Weights of a small mixture-of-experts language model, trained from scratch on English Wikipedia.
Size: width 384, vocabulary 44886, 112M parameters.
Experts: 32 experts in each of 10 layers, 192 SwiGLU neurons an expert, a softmax router, a shared expert of 192 neurons.
Training: 305M tokens, 4647 steps.
Below are experts of layer 3 (counted from 0) of a mixture-of-experts language model. Rows are named router (the router's row for the expert), gate (a neuron's input weights, with its number), up (a neuron's input weights, with its number), down (a neuron's output weights, with its number) and show model dimensions 96-191. Each number is 200 + 20 x the weight over its row's rms, rounded and kept within 0 to 999.
Before each expert's rows: a language model's description of what the expert responds to. This comes from a sample of Wikipedia text that the model never trained on.

# expert 25
Name and title starts. First names and name prefixes, sentence openers and opening quote marks of song titles, such as John, Le, After, "Suzanne.
router,235,177,211,188,203,223,197,203,165,222,219,213,205,216,235,191,169,193,206,216,212,248,238,198,176,233,209,203,227,186,197,183,194,172,191,152,213,216,182,188,181,146,196,176,210,205,197,186,194,245,233,202,152,212,171,223,179,196,206,203,233,231,210,211,182,183,194,159,164,204,231,221,220,216,217,177,220,178,197,218,207,192,144,224,220,216,219,195,174,214,223,186,210,209,181,185
gate0,211,209,209,209,204,186,186,153,184,178,208,214,218,184,232,221,194,215,195,194,168,198,210,236,224,211,216,183,192,188,196,161,230,201,197,213,215,171,222,191,173,207,184,249,207,174,202,218,183,160,200,208,187,216,205,212,250,207,191,199,225,193,173,209,192,240,189,204,180,211,210,250,169,248,207,193,179,184,218,213,204,177,191,180,186,213,168,221,216,220,198,206,159,214,180,185
up0,211,202,195,178,195,186,230,185,194,219,176,218,204,207,221,246,207,223,243,183,202,217,168,171,217,224,181,214,192,209,230,209,164,195,186,185,219,230,176,195,237,229,188,198,184,189,218,241,206,189,211,191,183,190,235,192,154,213,186,183,204,183,215,204,204,187,201,213,157,157,209,193,236,201,211,215,223,233,158,175,216,207,172,192,202,168,185,177,191,231,206,169,206,177,179,217
down0,217,198,223,204,176,216,177,208,191,172,196,177,180,200,209,218,182,238,180,157,214,187,179,235,205,189,222,248,191,215,211,180,217,202,227,199,216,188,212,172,211,197,188,201,216,186,216,248,200,222,218,169,194,209,205,223,231,199,184,214,190,186,200,199,181,211,181,185,214,163,203,178,212,220,167,216,209,212,215,186,192,219,171,212,183,227,192,189,202,190,232,179,182,188,202,234

# expert 20
Year prefixes. Century digits opening a year after a month or in, such as 20 in 2019 and 19 in 1991, plus spaces before numbers.
router,230,222,172,198,187,194,196,223,224,193,215,186,173,205,181,154,233,178,202,206,165,205,218,214,201,162,217,197,209,178,200,199,203,211,180,222,218,200,200,193,194,162,257,214,192,195,188,224,199,214,194,191,212,225,224,165,208,223,158,211,139,194,227,236,224,205,189,208,198,256,175,182,189,221,218,225,199,175,189,228,177,184,194,212,189,183,205,191,172,161,191,234,163,187,196,197
gate0,221,162,187,191,212,205,221,201,184,156,207,183,212,201,211,159,172,206,188,219,207,228,196,191,210,187,199,207,191,203,198,227,209,159,183,207,156,226,199,183,195,191,189,229,173,206,184,189,199,231,209,213,177,188,180,173,198,207,207,185,194,234,211,192,214,235,190,175,212,193,178,186,219,214,148,211,196,195,200,229,213,208,212,194,189,238,230,218,187,197,182,225,214,196,216,188
up0,185,209,179,179,239,195,195,230,213,154,220,275,191,199,194,223,211,210,166,195,231,186,204,204,200,179,171,212,207,215,212,210,234,183,209,225,211,204,216,198,219,169,183,211,181,206,188,183,193,211,224,169,185,215,150,188,198,186,194,186,219,206,142,207,208,229,215,210,230,173,208,221,198,202,171,196,166,196,209,228,210,171,206,213,173,234,222,218,224,191,210,208,187,189,192,200
down0,243,242,240,210,180,178,200,203,200,192,212,208,161,187,223,218,201,206,224,173,221,210,194,223,196,230,235,213,212,181,202,183,229,201,215,200,218,188,226,219,211,184,175,199,226,192,183,212,200,185,207,213,199,207,188,177,181,170,186,224,200,190,224,240,221,190,215,211,207,194,177,208,193,221,211,196,178,167,183,203,199,192,222,181,205,209,228,182,207,210,213,189,198,216,191,235

# expert 4
Noun and name endings. Final word pieces that close nouns and names, often plural or Latin suffixes, such as -es, -ians, -idae, -ium, -ations.
router,225,168,192,187,192,184,209,213,220,212,172,202,228,168,202,196,171,220,194,202,213,215,195,214,194,184,194,207,198,206,202,226,173,210,176,198,200,187,183,167,206,184,208,220,169,201,191,234,182,177,218,204,210,224,196,187,240,233,212,229,214,191,172,200,174,235,212,192,199,202,219,165,192,200,212,169,210,212,177,203,182,188,221,191,177,227,183,215,215,177,230,211,173,189,210,228
gate0,208,216,200,210,189,175,182,218,211,221,192,239,196,201,174,184,162,207,215,193,176,211,188,180,212,220,194,222,196,199,203,151,178,194,197,202,194,180,234,224,189,216,208,220,207,178,230,201,227,214,200,188,186,217,212,171,167,200,198,194,196,217,203,199,211,217,197,193,220,192,201,163,182,178,202,185,191,175,187,213,219,193,224,213,184,193,226,216,185,212,170,199,192,248,166,164
up0,159,191,211,204,198,236,226,198,199,191,218,201,222,200,198,168,203,165,165,199,207,177,203,213,202,216,223,216,177,239,237,210,189,192,159,201,184,215,194,234,195,205,201,219,219,228,149,192,201,177,225,232,220,189,199,214,213,210,169,216,218,189,184,233,181,190,204,197,211,226,174,236,186,174,190,193,188,205,231,207,195,207,174,186,228,202,186,230,199,223,175,201,155,186,181,229
down0,198,167,179,220,170,196,188,202,233,167,219,203,226,207,206,181,206,125,229,225,180,195,208,199,212,207,175,197,173,166,185,182,203,217,199,227,224,192,226,169,186,209,177,195,225,193,196,170,238,191,212,187,201,180,204,153,201,188,185,163,193,190,214,174,219,218,204,223,201,173,165,209,178,187,192,185,202,172,206,207,218,198,217,210,209,189,181,212,201,201,231,235,165,199,208,202

# expert 29
Clause connectors. Relative pronouns and conjunctions starting a new clause after a comma or bracket, such as which, who, but, However, and It.
router,203,169,186,199,222,182,212,204,211,164,184,215,219,236,199,209,228,233,170,228,228,180,190,217,233,217,204,173,189,221,207,239,203,178,196,175,189,217,230,152,200,202,223,218,203,194,202,187,176,200,179,215,166,189,202,197,213,212,210,202,200,173,218,214,242,188,182,187,235,206,152,223,230,196,185,185,237,215,180,205,225,198,203,204,185,241,195,189,217,186,194,175,200,177,226,219
gate0,185,205,219,153,211,205,196,197,190,212,182,180,186,220,218,240,200,206,181,171,175,231,189,183,182,197,181,227,200,182,187,212,186,215,242,206,185,222,168,183,224,216,200,184,200,189,199,174,174,163,199,227,199,202,188,192,195,174,196,185,171,231,210,184,200,180,208,192,208,205,181,202,219,194,191,217,180,169,180,207,201,217,182,186,199,218,213,193,175,204,198,168,192,202,206,190
up0,225,186,203,208,176,180,187,225,202,208,212,229,195,212,196,187,183,153,214,182,232,178,180,189,227,205,195,193,199,184,221,192,233,191,189,213,191,164,188,167,191,208,217,207,198,259,217,211,178,199,209,229,200,192,172,192,207,199,224,186,145,197,223,199,198,180,215,203,172,191,162,182,211,183,181,189,218,206,207,243,224,227,213,191,200,197,218,197,198,188,172,172,204,206,191,193
down0,205,178,206,179,170,158,204,196,186,202,221,169,217,209,202,182,195,211,159,156,185,175,207,200,187,188,198,198,209,149,191,169,180,223,185,177,244,194,191,223,234,218,193,217,208,168,220,188,245,224,225,176,207,197,213,180,199,191,232,212,224,221,197,204,192,193,221,186,197,177,181,182,207,179,183,205,150,210,208,145,202,224,213,216,176,219,202,181,207,175,217,219,192,173,195,205

# expert 12
Word-ending suffix pieces. Suffix pieces completing longer words, like -ored, -ined, -ical, -ional, -ing, -able, and adjectives such as new, military, political, Chinese.
router,225,216,182,194,208,217,190,181,241,178,217,179,199,202,180,182,181,220,192,189,213,196,165,177,176,194,189,189,239,190,189,223,190,197,196,202,159,191,178,203,205,199,232,182,224,204,212,201,219,182,201,185,202,180,182,202,197,222,230,223,180,193,187,167,229,204,203,202,237,196,170,207,201,188,198,196,168,185,224,210,187,190,196,171,211,219,219,215,159,186,221,182,220,166,222,207
gate0,187,217,198,174,226,209,199,177,189,209,209,204,224,206,217,189,173,174,168,206,182,212,206,226,177,165,215,183,193,205,234,233,193,185,234,215,235,180,168,183,186,210,193,175,161,180,200,186,209,201,164,185,198,175,163,203,231,198,205,202,207,184,198,183,210,210,206,200,192,180,178,183,156,197,185,198,220,187,194,191,171,180,213,184,195,251,204,225,221,232,182,188,206,205,173,195
up0,194,236,177,187,195,184,186,199,200,220,200,210,180,232,210,198,211,209,196,185,196,221,237,171,179,202,207,212,229,175,179,182,170,212,218,169,199,212,212,195,206,183,199,205,198,231,151,210,180,155,200,170,218,205,165,214,218,212,187,206,191,208,190,193,188,234,179,198,214,186,159,198,202,182,193,189,183,195,240,208,200,201,205,189,182,186,245,218,165,189,191,178,241,196,183,190
down0,158,217,189,206,215,214,225,171,200,205,215,240,223,158,172,204,147,192,222,195,189,214,214,193,189,174,215,169,196,183,211,203,179,187,200,158,199,205,235,196,215,200,170,198,191,178,188,197,184,166,231,164,206,223,184,226,186,212,200,185,171,256,200,201,234,213,202,196,186,199,202,195,188,201,211,178,166,196,244,200,226,170,210,195,209,163,233,180,219,196,162,184,195,193,205,195

# expert 28
Locative prepositions. Prepositions of place and time introducing a location or date, and table cell separators, such as in, at, from, during.
router,200,208,199,174,227,187,213,207,181,179,198,175,206,214,194,218,163,183,221,193,225,185,214,186,189,220,241,239,213,179,199,191,190,246,198,179,198,233,221,186,187,191,205,213,193,191,188,217,187,176,186,195,203,192,215,217,209,196,196,182,173,189,174,196,210,192,167,189,151,176,192,206,202,192,190,217,202,179,195,210,212,206,186,192,167,192,203,186,207,220,249,194,184,175,239,192
gate0,203,206,175,164,216,191,170,196,233,195,206,213,217,212,173,181,204,189,189,202,198,223,188,245,247,199,216,229,197,225,184,214,195,192,203,181,211,177,200,174,193,209,183,217,191,228,192,168,203,164,238,221,207,212,212,210,179,178,195,199,191,219,191,177,208,218,208,175,175,205,193,212,178,196,200,203,198,193,231,164,222,223,192,189,170,204,205,199,181,192,199,189,180,190,234,231
up0,168,196,215,235,217,223,183,206,191,174,166,187,194,177,235,221,214,210,204,187,193,166,182,189,215,217,199,208,205,197,221,187,203,215,213,182,191,206,231,181,162,216,164,244,193,183,215,176,175,209,221,209,181,221,184,216,199,222,214,182,200,206,185,201,225,215,171,202,183,210,229,240,210,148,242,188,173,199,164,189,209,218,191,197,174,164,232,190,190,221,227,204,195,204,188,238
down0,218,183,184,198,228,240,163,199,188,192,187,232,163,180,199,194,174,197,187,202,190,200,210,184,207,213,208,180,193,196,218,177,190,217,175,207,224,203,198,196,201,193,200,177,232,178,201,225,172,177,227,194,214,178,217,212,208,243,198,223,227,182,197,222,198,176,186,214,166,174,208,173,201,198,206,225,199,231,191,191,170,171,184,209,182,228,203,212,227,219,219,182,213,210,155,181

# expert 3
Digits, time words, pronouns. Digit pieces inside years and catalogue numbers, plus time words (time, year, century, ago), he/she pronouns and numeric magnitudes like million.
router,192,232,183,217,190,231,207,213,186,206,216,212,185,228,176,193,196,215,189,193,188,194,224,194,212,187,205,194,212,219,220,175,182,216,166,208,215,170,227,204,170,187,141,200,196,169,208,232,213,217,197,212,216,234,235,202,202,229,223,151,203,244,211,213,211,224,194,167,195,179,203,209,197,232,189,193,174,254,161,198,183,209,192,211,195,211,203,187,197,195,202,207,192,216,190,211
gate0,213,223,208,186,207,196,247,190,194,220,215,186,204,209,200,154,178,188,206,191,232,167,193,230,199,192,190,215,223,218,170,168,215,210,218,213,203,202,175,184,211,185,219,216,210,224,184,212,207,212,180,157,224,214,190,165,188,162,199,219,187,194,180,180,175,185,231,206,217,216,175,181,157,187,178,147,192,202,235,168,180,193,186,176,208,178,212,189,152,217,186,178,193,189,188,183
up0,208,186,186,218,198,215,195,212,188,207,183,215,190,212,191,193,215,209,209,198,213,252,134,186,206,174,183,214,207,219,194,203,201,192,201,223,214,183,180,204,241,185,176,257,179,169,239,191,195,210,174,158,167,187,162,206,170,188,181,210,200,177,168,206,235,226,192,175,186,210,224,201,257,219,197,198,206,182,215,191,186,200,212,275,172,220,198,221,192,200,202,196,203,180,229,173
down0,176,228,211,233,225,201,228,180,174,194,190,213,204,151,225,204,208,190,194,224,232,225,214,209,182,209,192,234,239,223,218,218,214,223,221,271,187,183,187,189,188,213,195,184,228,190,182,238,218,199,227,200,201,205,191,222,156,185,193,196,228,219,140,164,224,185,192,202,189,184,174,205,167,196,205,170,212,199,159,185,194,192,184,212,217,191,219,186,219,211,204,201,200,193,192,212

# expert 19
Spaces before numbers. Bare spaces, open parentheses and dashes just before numbers in tables, coordinates and infoboxes, such as Population (2023), Density: 163.
router,163,175,185,180,241,174,223,230,217,176,216,213,211,196,207,197,236,171,223,188,196,226,211,189,210,226,183,209,195,193,189,193,214,177,198,192,195,179,215,229,196,200,183,193,201,198,190,209,227,155,201,204,203,199,207,163,183,187,244,204,186,225,228,181,211,183,235,179,180,197,157,196,185,183,225,206,214,165,198,186,183,147,194,199,178,185,193,221,181,180,173,194,207,199,214,176
gate0,201,213,188,217,196,195,203,200,177,233,177,198,216,205,198,201,174,211,186,212,199,186,177,207,198,209,193,192,162,210,201,189,222,184,242,227,222,185,188,203,196,195,245,215,171,192,175,192,180,192,198,181,205,205,224,197,232,180,188,204,195,227,232,200,175,196,235,229,234,203,206,217,185,201,177,183,215,202,204,219,224,200,202,193,171,197,206,230,162,231,173,238,201,156,165,208
up0,183,195,244,194,185,216,171,201,179,206,206,243,182,195,215,175,206,218,198,216,198,184,200,202,130,185,208,224,214,217,231,197,169,197,177,192,166,205,201,179,236,225,220,176,220,211,204,165,196,252,203,229,210,224,208,201,193,189,187,192,196,187,157,228,176,197,195,211,178,192,211,203,201,195,181,206,210,194,180,178,174,225,176,215,218,198,198,226,218,208,205,189,172,204,233,200
down0,227,196,198,228,179,194,198,184,176,167,196,156,215,227,192,211,196,216,202,212,193,218,225,197,169,151,185,184,228,208,235,198,239,200,195,191,212,175,177,217,199,212,221,187,198,210,216,186,178,245,172,202,212,190,191,205,204,173,214,178,176,179,179,200,159,196,189,185,161,156,171,197,192,212,222,209,199,160,237,211,212,213,213,192,198,172,216,196,237,210,206,211,215,178,230,202

# expert 31
Infobox labels and colons. Colons and separators after infobox and taxobox field labels, and the label words themselves, such as Died:, Born, Binomial name, Genus.
router,203,207,206,229,184,201,171,192,223,175,210,191,176,203,187,168,178,198,192,166,220,201,196,195,212,193,199,220,211,199,186,180,215,179,203,165,207,222,202,188,185,193,208,185,209,228,216,218,186,210,176,204,223,225,210,212,189,172,192,198,155,173,211,183,180,206,213,197,235,182,213,214,189,221,241,235,195,236,215,201,193,199,169,222,230,135,218,215,184,207,201,200,200,214,192,186
gate0,216,203,177,201,187,225,215,209,232,183,212,207,204,229,214,187,202,215,194,208,227,186,218,225,195,206,190,223,200,164,215,200,209,213,204,187,215,175,218,208,184,209,208,200,244,242,203,211,202,217,235,145,194,204,188,177,210,222,226,245,204,156,210,195,207,200,209,196,213,191,185,213,175,147,227,213,209,157,171,211,181,192,212,197,196,197,180,195,185,176,224,167,198,190,185,220
up0,196,219,197,176,194,160,213,235,203,217,229,196,202,222,183,194,201,161,189,216,199,215,226,218,205,141,187,181,169,235,197,187,214,189,188,191,200,170,207,192,201,207,227,231,182,187,185,203,170,217,216,202,180,176,209,179,199,208,215,193,208,208,207,184,207,183,197,181,209,181,217,186,217,189,179,208,204,213,218,203,196,198,210,224,200,204,177,186,210,195,166,215,189,214,206,261
down0,185,214,222,194,189,166,201,170,173,179,180,199,203,215,194,221,182,207,176,172,184,172,187,183,189,222,214,187,173,207,199,210,203,174,207,216,199,202,201,223,225,189,182,184,223,209,235,218,221,211,232,166,212,204,178,226,233,184,197,208,211,189,230,185,232,186,202,185,163,215,210,199,213,202,225,226,190,245,199,211,192,207,195,205,182,201,193,216,198,173,186,211,194,194,173,223

# expert 0
Sentence-opening prepositions, "of". Mostly "of" after a noun, plus sentence-opening adverbials like During, While, In, Although and the comma in dates such as "July 5,".
router,175,234,215,199,156,215,176,195,198,171,221,191,200,230,210,214,197,189,169,188,162,188,198,229,212,208,203,222,194,197,194,173,197,195,177,228,152,212,189,224,215,210,219,249,199,159,179,185,189,252,200,195,224,211,196,207,202,172,222,185,180,222,193,219,208,175,208,201,180,190,168,192,202,223,207,211,218,185,182,218,207,181,220,211,210,222,214,197,222,190,218,216,203,206,177,209
gate0,181,219,185,234,182,221,185,219,200,210,222,185,178,202,184,199,192,239,183,217,208,235,213,195,206,203,207,228,214,209,198,193,231,247,172,201,190,200,161,168,225,192,192,197,185,190,219,198,221,191,242,199,183,224,175,183,228,181,229,176,202,212,209,168,209,221,206,206,167,196,230,176,211,228,199,224,202,215,172,198,131,196,192,241,186,170,202,227,198,219,209,164,177,209,211,179
up0,168,208,229,183,208,197,193,194,200,207,185,230,230,201,220,191,238,185,194,196,183,204,217,213,181,194,171,207,211,226,179,198,202,194,209,206,229,185,204,218,205,232,228,173,193,182,188,229,205,196,193,200,147,171,209,203,185,231,213,211,197,194,190,197,184,207,221,178,180,173,212,219,213,182,186,206,188,223,230,188,216,201,228,217,194,231,180,180,207,192,207,210,194,159,226,213
down0,200,213,203,188,185,191,160,200,185,225,187,200,210,248,190,240,158,184,216,200,204,193,190,210,216,192,219,186,176,183,206,230,200,192,197,189,206,177,215,241,217,215,179,202,207,203,221,194,186,216,204,182,203,191,184,192,251,183,192,165,203,201,222,186,220,192,189,179,221,178,185,191,214,226,205,244,208,194,194,203,191,145,186,197,180,196,204,142,207,234,221,201,201,187,196,221

# expert 22
Place-name completions. Second words and endings of place and institution names, such as New York City, United States, Jackson-ville, Porto Alegre, London.
router,187,197,189,232,228,206,234,211,198,233,176,188,224,200,230,267,189,267,176,218,183,220,201,206,176,192,213,211,182,196,193,203,174,243,197,197,216,205,223,195,214,204,181,213,204,159,175,217,233,166,191,201,193,216,224,185,204,222,158,175,221,195,229,188,223,239,188,223,198,214,217,193,186,205,199,150,220,204,220,207,192,211,195,182,213,205,201,204,205,221,227,222,182,209,195,225
gate0,166,240,212,195,152,231,247,223,185,245,202,195,184,178,210,190,174,215,221,211,210,160,183,177,173,156,201,196,197,197,196,156,170,186,249,228,205,196,228,224,212,230,180,213,197,191,171,226,186,226,188,179,197,209,201,205,184,192,233,228,200,177,203,159,148,202,181,172,195,181,188,211,201,236,194,162,252,198,219,207,185,166,202,172,195,240,181,172,172,195,195,207,211,195,204,211
up0,196,226,206,233,211,185,193,186,204,234,209,171,190,203,228,210,218,206,138,231,177,224,204,204,170,185,197,137,203,211,193,227,198,211,235,200,214,193,204,210,182,221,229,185,173,177,173,223,192,204,187,181,178,191,218,170,213,201,220,201,196,200,189,179,207,201,206,182,221,200,202,180,197,190,230,172,210,198,176,226,171,189,197,197,200,174,191,159,152,214,181,215,206,182,158,215
down0,170,185,208,197,185,196,189,219,223,219,153,201,185,191,215,181,208,247,205,195,182,220,186,204,196,208,198,215,195,203,198,220,204,223,219,193,220,199,234,215,202,228,191,172,184,218,201,215,204,214,196,177,205,177,187,178,199,199,201,216,177,195,159,167,168,203,213,233,200,177,183,182,188,199,195,221,226,197,179,196,211,238,232,210,206,209,189,178,209,171,198,237,211,208,181,179

# expert 15
Space before numbers. Standalone space tokens just before a number, especially dates after "on" (on 25 January) and numeric cells in tables.
router,229,162,232,204,198,183,184,194,216,213,241,187,192,166,172,186,227,148,247,210,193,188,167,199,217,174,166,176,201,174,199,214,211,208,212,214,202,204,199,190,197,184,206,225,169,195,197,214,215,188,238,216,209,204,221,202,192,213,202,194,219,217,207,211,150,149,197,193,195,194,191,189,232,211,262,186,202,181,215,174,209,182,236,180,229,208,218,178,188,176,208,208,215,187,199,174
gate71,217,193,193,200,159,200,211,191,168,190,169,177,213,209,212,231,192,208,185,179,210,225,198,167,205,224,180,195,168,175,215,169,191,201,170,193,215,239,189,184,194,248,213,230,188,201,217,175,210,222,201,200,166,195,179,172,215,196,187,213,206,175,197,200,188,183,186,190,204,207,202,203,171,168,175,201,207,207,185,177,205,189,242,216,199,158,210,215,182,194,228,181,219,215,192,187
up71,196,205,192,189,208,213,126,209,187,188,204,202,227,184,207,207,189,192,197,203,193,209,200,205,212,195,219,199,184,198,147,159,224,196,231,228,216,178,189,184,211,207,205,180,201,190,179,213,217,185,198,224,237,200,224,184,215,219,194,244,246,183,225,225,196,186,199,201,183,187,191,192,220,230,244,224,191,179,179,201,199,203,210,196,222,181,236,211,205,202,229,159,178,207,232,162
down71,176,174,206,214,189,208,194,171,188,203,207,176,160,214,183,243,170,209,193,196,194,209,182,198,198,188,188,207,142,201,209,209,194,181,180,244,198,213,240,154,205,212,188,177,203,208,197,236,189,191,179,163,199,217,190,254,195,214,187,217,192,212,189,193,191,198,203,221,225,182,182,150,206,209,212,226,202,218,195,213,188,217,192,230,191,190,219,198,209,199,183,199,181,179,218,203

# expert 13
Infobox field starts. First token of a field or cell in infoboxes, lists and tables, such as Area code, Website:, first names, digits, dashes.
router,173,159,237,180,205,221,198,180,204,223,225,203,224,181,201,219,185,175,207,182,199,242,190,192,184,194,180,190,208,222,166,186,236,179,188,160,194,200,218,211,180,168,191,197,184,217,206,189,202,179,195,242,179,206,195,188,192,205,235,181,242,211,202,164,197,204,250,181,161,215,246,233,193,191,238,165,174,226,226,206,190,179,219,223,211,226,215,192,209,190,202,209,214,216,190,200
gate0,200,184,212,199,191,204,204,195,216,178,204,225,177,219,195,191,203,205,215,209,233,188,205,194,217,213,189,185,183,202,207,172,179,200,170,169,178,190,194,224,212,204,209,201,219,209,235,182,221,224,223,218,197,226,199,187,203,170,220,243,184,203,188,188,196,177,208,185,169,187,201,212,193,182,215,157,222,210,207,196,177,188,203,199,189,190,181,195,213,205,250,194,222,185,168,194
up0,178,189,219,216,204,195,151,145,189,179,188,190,209,218,200,224,222,203,196,221,200,218,177,210,231,175,222,185,179,172,210,189,186,191,190,223,184,218,215,219,186,202,212,229,208,207,213,174,229,209,164,205,228,159,192,192,227,175,218,226,198,185,209,194,215,217,216,178,224,220,191,198,233,212,184,231,220,174,197,222,160,172,204,207,185,165,184,202,210,221,182,190,207,208,212,179
down0,234,201,263,174,180,180,212,232,215,184,204,211,207,213,210,206,192,159,215,191,194,160,210,177,211,183,207,183,169,160,181,173,158,192,221,170,198,223,211,209,225,215,197,180,225,190,230,206,203,256,179,211,233,230,241,186,198,196,210,205,187,157,199,216,225,184,204,201,203,164,197,170,187,199,207,194,197,208,243,213,227,185,206,177,142,220,182,249,192,173,155,212,237,208,171,191

# expert 5
Foreign name pieces. Syllables and word pieces of non-English personal and place names, mostly Asian, Slavic and Indian, such as Chit, Ying, Bharathi, Maharashtra.
router,220,181,205,192,213,211,226,187,204,187,237,178,200,191,215,235,209,204,210,190,228,217,225,212,203,201,222,206,197,207,214,231,200,212,189,151,203,238,224,137,215,200,145,185,151,172,202,201,217,188,207,201,193,203,206,210,177,207,212,174,232,201,222,155,208,193,196,199,178,214,259,186,224,203,183,150,207,196,174,203,174,187,169,192,210,211,176,183,204,221,204,198,215,259,247,182
gate0,236,180,218,206,219,216,161,201,222,162,167,190,159,217,206,212,195,195,198,217,211,178,207,212,207,198,203,195,200,196,183,197,157,168,173,198,194,170,137,199,197,212,200,188,206,174,193,197,203,186,209,181,192,189,187,180,218,207,198,208,193,149,244,189,214,228,204,210,209,230,214,188,198,194,159,200,183,228,203,213,218,198,232,211,210,219,174,181,232,205,219,204,192,216,178,225
up0,184,204,199,221,221,211,202,225,217,183,183,231,219,208,209,209,224,198,204,188,178,210,232,198,206,195,218,176,236,216,172,190,196,220,199,180,214,170,190,194,158,209,203,174,210,214,210,199,174,195,158,184,194,201,225,231,208,189,198,199,179,220,179,213,222,223,247,205,192,198,201,228,198,183,196,169,186,186,226,187,196,199,223,252,197,244,230,193,248,174,215,181,197,207,197,203
down0,191,184,204,180,215,169,161,188,162,211,187,191,169,245,176,177,220,191,193,172,211,195,205,201,214,228,218,203,192,241,145,205,166,187,205,201,208,199,208,233,205,206,230,217,231,166,189,242,202,209,186,170,179,205,197,188,207,188,168,190,208,192,181,204,185,255,188,184,206,234,199,196,202,234,227,199,182,206,205,182,203,228,221,198,189,203,209,210,187,186,200,171,183,207,176,169

# expert 16
Mid-word name fragments. Inner pieces of rare names and words following a capital initial, such as F-att-orini, T-ud-or, H-oung-bo.
router,161,248,165,182,218,185,177,219,188,194,173,171,212,189,198,228,204,235,243,207,215,180,209,195,156,208,196,202,205,214,195,216,218,201,235,224,196,157,205,216,181,195,158,211,183,177,202,226,175,182,196,193,185,211,207,198,194,207,159,195,192,222,198,210,185,169,176,238,202,189,221,182,217,231,214,199,188,214,232,212,188,173,165,181,177,194,230,219,213,186,207,187,221,160,200,212
gate0,224,194,224,189,234,212,194,226,217,191,183,198,201,200,198,203,201,189,220,213,182,180,203,221,192,209,174,203,172,235,202,204,211,186,243,218,212,200,218,193,204,200,193,196,241,213,179,168,191,192,205,225,183,202,206,195,167,202,183,163,188,198,209,215,188,172,159,188,172,200,183,210,200,241,181,184,243,148,218,226,196,225,203,173,179,183,189,209,180,207,179,172,187,204,198,229
up0,220,220,243,210,218,190,174,143,240,198,185,194,185,197,189,212,199,225,176,196,179,206,165,228,189,222,186,180,214,215,211,195,225,227,239,204,203,194,217,173,185,188,173,224,204,261,218,176,195,223,215,204,228,232,209,196,179,201,196,195,195,189,184,214,189,183,212,209,202,188,197,192,206,228,217,191,190,190,219,202,233,208,186,214,216,181,235,208,198,180,190,206,206,189,187,197
down0,188,194,193,182,183,213,194,224,194,238,157,196,189,223,208,202,159,239,180,215,166,169,185,192,205,184,183,188,204,218,208,204,227,177,246,182,161,213,233,215,176,233,206,191,221,213,222,201,211,201,198,214,162,198,218,215,234,206,200,179,211,209,205,196,221,194,190,208,195,202,200,199,210,193,185,216,220,187,185,179,215,245,218,245,203,222,173,184,187,227,211,228,164,191,209,202

# expert 2
Table statistic numbers. Small numbers in sports and chart tables and census figures, such as goal totals, points and chart peaks like 6, 28, 87.
router,175,186,220,178,218,206,190,200,213,179,189,217,260,230,188,196,250,197,213,176,214,171,191,223,218,210,209,170,225,224,183,194,209,221,235,190,212,231,193,197,213,167,172,194,220,215,210,191,189,237,216,195,223,205,200,202,196,197,176,209,210,195,180,221,170,198,179,206,194,193,213,186,208,198,199,196,192,196,196,199,184,191,225,194,235,227,189,182,190,209,230,190,223,213,182,203
gate0,197,198,209,178,217,197,181,164,200,229,199,209,198,214,179,158,173,224,207,211,203,202,207,226,197,219,230,195,185,210,224,214,160,225,192,199,176,228,201,177,183,195,205,209,170,202,229,186,196,205,189,186,208,202,181,259,207,213,185,185,171,201,207,198,205,201,223,183,193,198,184,219,174,220,217,224,181,205,190,209,206,216,189,192,187,197,185,199,176,212,174,213,246,199,214,190
up0,228,188,191,195,145,203,206,175,186,221,191,191,207,236,190,206,196,206,209,160,216,190,181,202,229,198,191,195,167,188,208,200,205,227,178,209,143,187,209,202,176,224,204,224,162,216,194,182,224,195,214,201,223,194,182,207,196,193,178,191,185,215,197,192,188,222,184,210,211,198,158,206,198,194,216,162,196,232,200,207,227,227,199,216,173,191,195,222,172,167,218,224,207,223,162,200
down0,188,262,202,186,256,187,206,175,180,198,200,173,201,199,174,188,185,227,238,222,181,189,196,230,202,234,217,212,204,174,197,211,193,187,216,225,192,197,184,173,210,179,195,202,195,201,241,198,218,220,236,198,186,185,214,201,232,220,220,206,215,198,196,183,223,220,214,200,208,183,221,227,221,205,184,196,215,206,188,240,214,221,191,225,195,231,183,189,202,206,180,191,208,163,229,179

# expert 11
Mid-word name fragments. Letters and fragments inside surnames, codes and foreign words, often Slavic or Germanic, such as -ov, -berg, KCB, Kasradze.
router,164,183,183,218,195,193,214,202,180,205,187,200,210,214,245,232,210,195,152,225,196,187,217,225,222,200,206,205,203,198,202,231,203,234,183,180,192,219,171,220,217,251,208,195,214,195,189,207,172,165,183,176,214,201,208,199,182,190,202,205,204,166,171,220,203,206,181,189,201,164,214,240,213,182,207,179,211,210,221,219,192,172,209,201,181,201,166,177,216,210,210,214,228,174,201,186
gate0,191,212,164,183,212,157,174,223,234,197,181,223,182,209,194,182,152,191,200,201,175,202,214,228,208,175,205,183,214,199,197,227,242,202,179,193,185,188,210,165,162,182,190,172,203,191,197,220,215,189,193,193,167,166,231,196,214,190,230,194,198,213,214,209,216,181,207,215,225,195,183,165,233,196,187,175,218,223,199,219,217,190,155,160,191,194,226,200,191,217,202,214,201,174,190,185
up0,213,199,239,222,228,222,205,188,193,183,173,223,241,182,206,220,229,247,191,206,204,214,197,189,215,216,176,189,222,220,233,204,160,203,202,175,226,205,206,200,186,199,198,219,181,200,198,190,172,197,155,187,217,217,191,198,207,186,185,195,202,195,216,177,195,250,198,198,228,213,187,239,198,175,218,220,180,201,207,222,157,239,225,207,197,196,231,194,189,198,180,227,197,214,233,228
down0,234,206,193,189,262,183,206,196,191,221,197,214,215,191,210,200,196,180,243,206,179,192,242,221,208,198,213,195,216,221,208,183,222,214,202,201,236,216,175,198,197,214,211,164,228,192,191,185,183,197,207,191,192,169,213,198,209,219,195,191,152,159,205,183,210,199,203,193,197,220,238,209,192,190,209,202,204,221,210,213,174,178,169,243,210,212,213,180,166,201,199,210,231,190,191,200